{
  "n_layer": 12,
  "d_model": 256,
  "n_experts": 48,
  "experts_per_token": 1,
  "d_expert": 352,
  "d_shared_expert": 0,
  "activation": "swiglu",
  "moe_layers": [0, 1, 2, 3, 4, 5, 6, 7, 8, 9, 10, 11],
  "router_score": "sigmoid",
  "normalize_top_k": false,
  "routed_scale": 1.0,
  "balance_loss": 0.000563,
  "balance_bias": true,
  "scale_expert_input": true,
  "init_std_router": 0.0084,
  "lr_router": 0.00199,
  "vocab_size": 2048,
  "norm": "rmsnorm",
  "norm_eps": 1e-05,
  "tie_embeddings": false,
  "optimizer": "muon_variant",
  "lr": 0.00766,
  "beta1": 0.93,
  "batch_tokens": 262144,
  "seq_len": 384,
  "train_tokens": 2043000000,
  "steps": 7794,
  "dataset": "wikipedia_en"
}
Below are experts of layer 4 (counted from 0) of a mixture-of-experts language model. Rows are named router (the router's row for the expert) and show model dimensions 128-255. Each number is 200 + 30 x the weight over its row's rms, rounded and kept within 0 to 999.
After each expert's rows: a language model's description of what the expert responds to; "comes after" lists some tokens at least twice as common just before its tokens as in all text. This comes from a sample of Wikipedia text that the model never trained on. Tokens count by the router's weight.

# expert 18
router,159,200,202,195,155,183,133,194,173,155,183,237,208,148,205,192,194,176,209,209,191,225,179,239,168,200,229,240,177,207,167,226,210,200,197,186,206,173,138,214,241,314,224,207,189,215,165,232,198,163,179,172,242,192,207,254,234,193,170,189,208,161,196,171,217,202,267,154,187,222,247,188,212,239,161,163,121,176,202,171,197,223,189,214,210,195,229,216,159,214,213,205,241,199,139,179,192,210,200,187,185,252,233,163,265,151,259,210,218,142,205,220,186,161,217,240,188,145,181,198,159,196,208,219,224,193,173,214
What it handles: The word "the" or "The", mostly after prepositions like of, in, to, or at a sentence start.
comes after: " of", " in", ".", " to", " at", " on"

# expert 3
router,179,214,193,230,153,172,165,211,152,200,162,171,167,183,239,183,164,163,150,205,235,182,208,240,189,202,208,237,206,193,275,196,241,182,190,185,181,202,170,236,220,216,210,201,165,173,186,211,185,152,174,167,171,133,224,225,241,184,204,244,210,211,185,190,192,230,174,162,226,209,200,182,176,188,168,150,174,206,177,186,237,172,184,145,215,178,195,250,193,155,208,232,231,188,197,171,202,167,158,219,277,247,252,198,231,188,207,190,251,218,188,212,171,184,230,249,186,189,148,224,169,192,205,168,214,194,178,216
What it handles: Pipe separators between cells in wiki tables of results, climate data, election figures and discographies, plus occasional semicolons, dashes and slashes.
comes after: ")", " ", "%", "\"", " —", "0"

# expert 1
router,195,183,202,217,218,163,174,217,169,208,214,174,194,154,166,174,262,210,169,237,195,206,190,260,192,190,206,216,244,169,185,178,234,207,194,179,176,171,212,219,161,214,239,233,198,198,243,210,214,159,147,222,221,221,199,223,231,159,218,188,219,196,189,187,189,242,221,127,256,218,237,211,212,212,194,183,217,216,198,231,258,203,212,197,190,174,222,162,192,238,205,172,226,164,227,204,149,145,214,189,188,233,229,183,202,117,142,164,210,195,195,207,173,222,205,220,153,184,176,224,209,202,160,210,239,252,227,258
What it handles: The word to after verbs like tried, attempt, tend, plus subject and object pronouns and modals such as he, his, would, can.
comes after: ".", "ed", ",", "ing", " that", " where"

# expert 4
router,151,239,193,202,138,192,205,190,174,225,177,211,187,175,239,197,222,190,186,231,203,211,168,219,134,180,181,168,255,175,232,170,167,204,101,200,197,163,180,203,166,195,274,192,130,226,191,187,224,210,201,168,246,190,190,233,185,187,209,277,187,213,220,187,233,230,253,225,199,202,222,208,194,238,193,187,206,212,219,181,195,194,201,177,203,212,271,229,206,219,184,178,176,167,169,182,173,150,168,208,270,210,220,192,196,137,215,154,247,185,223,201,197,188,190,146,193,218,203,213,201,244,154,225,182,239,140,207
What it handles: Word pieces after hyphens or inside unit words in measurements, like ft, mi, 4.7-in(ch), eighty-e(ighth), 40-man, plus odd symbol bytes.
comes after: "-", " (", " w", "/", "′", "-y"

# expert 15
router,218,230,229,205,177,160,160,249,144,182,219,236,203,206,211,163,232,197,193,161,183,188,199,208,223,180,204,227,230,205,225,159,234,214,215,203,146,189,171,155,151,211,212,226,139,198,211,212,229,200,165,214,244,205,243,247,180,189,171,229,204,198,174,207,211,218,186,232,185,198,200,224,233,208,229,175,132,207,249,143,217,241,203,186,184,178,195,227,214,246,257,164,252,197,210,146,226,174,142,210,181,209,268,175,235,167,242,191,264,234,204,163,141,181,227,207,177,154,161,201,182,215,156,247,216,231,157,204
What it handles: Lowercase word-initial pieces of common nouns, often in sports or railway text, such as r-ug-by, m-arg-inal, s-unlight, bus-iness.
comes after: " R", " r", " v", "R", " l", "0"

# expert 45
router,182,198,200,180,139,188,228,176,143,190,221,195,180,235,216,173,209,203,209,249,272,214,198,125,211,180,216,203,226,151,201,211,233,175,199,221,149,165,146,187,183,178,208,271,199,169,181,173,200,190,192,146,232,197,231,206,231,156,245,187,190,218,188,216,219,238,213,203,249,183,198,222,273,209,183,189,199,191,211,180,199,188,198,199,183,187,190,246,192,191,252,173,247,227,184,181,217,140,211,168,267,205,211,230,220,180,129,165,243,202,185,168,229,198,261,162,178,183,216,191,240,220,200,231,263,217,245,212
What it handles: Closing pieces of short native English words after an initial consonant, like k, ink, aim, uck, e.g. drank, punk, jerk, smashing.
comes after: " s", " g", " b", " h", " st", " cl"

# expert 32
router,168,200,214,166,132,175,201,164,182,208,164,202,175,177,226,214,246,248,180,238,220,187,167,259,212,189,207,232,195,188,230,175,210,213,157,180,169,147,206,178,221,264,201,207,187,186,244,188,182,176,193,190,205,206,287,216,251,147,152,228,225,145,249,192,230,261,186,181,284,215,198,184,193,254,205,210,253,243,199,169,140,192,226,208,184,183,194,189,200,163,228,228,231,159,184,188,184,178,143,186,220,215,274,166,210,187,211,194,250,169,166,208,242,201,206,230,161,194,188,207,200,219,189,211,179,222,203,211
What it handles: Opening consonant pieces of lowercase words after articles or prepositions, like tr(ains), tr(aditional), d(ominated), b(est), cl.
comes after: " the", " a", " and", " to", " in", " of"

# expert 17
router,174,211,177,226,148,213,168,171,159,163,214,222,202,203,242,223,217,162,189,219,244,237,184,214,186,187,155,192,180,160,188,165,222,216,198,157,193,149,231,159,207,225,230,236,186,196,243,210,205,171,162,232,174,197,273,218,202,204,153,208,159,189,227,185,184,160,220,215,278,224,206,170,265,209,179,187,177,205,195,212,203,157,167,199,154,146,229,221,161,188,200,178,215,181,206,171,222,222,160,217,213,224,209,216,173,163,196,188,199,189,241,197,219,183,232,213,178,163,161,211,217,168,195,192,276,210,211,207
What it handles: Connecting words after a verb or comma, mainly and, plus by, with, on, into, between, until, after, e.g. "produced by".
comes after: ",", "ed", "s", "ated", "ing", " such"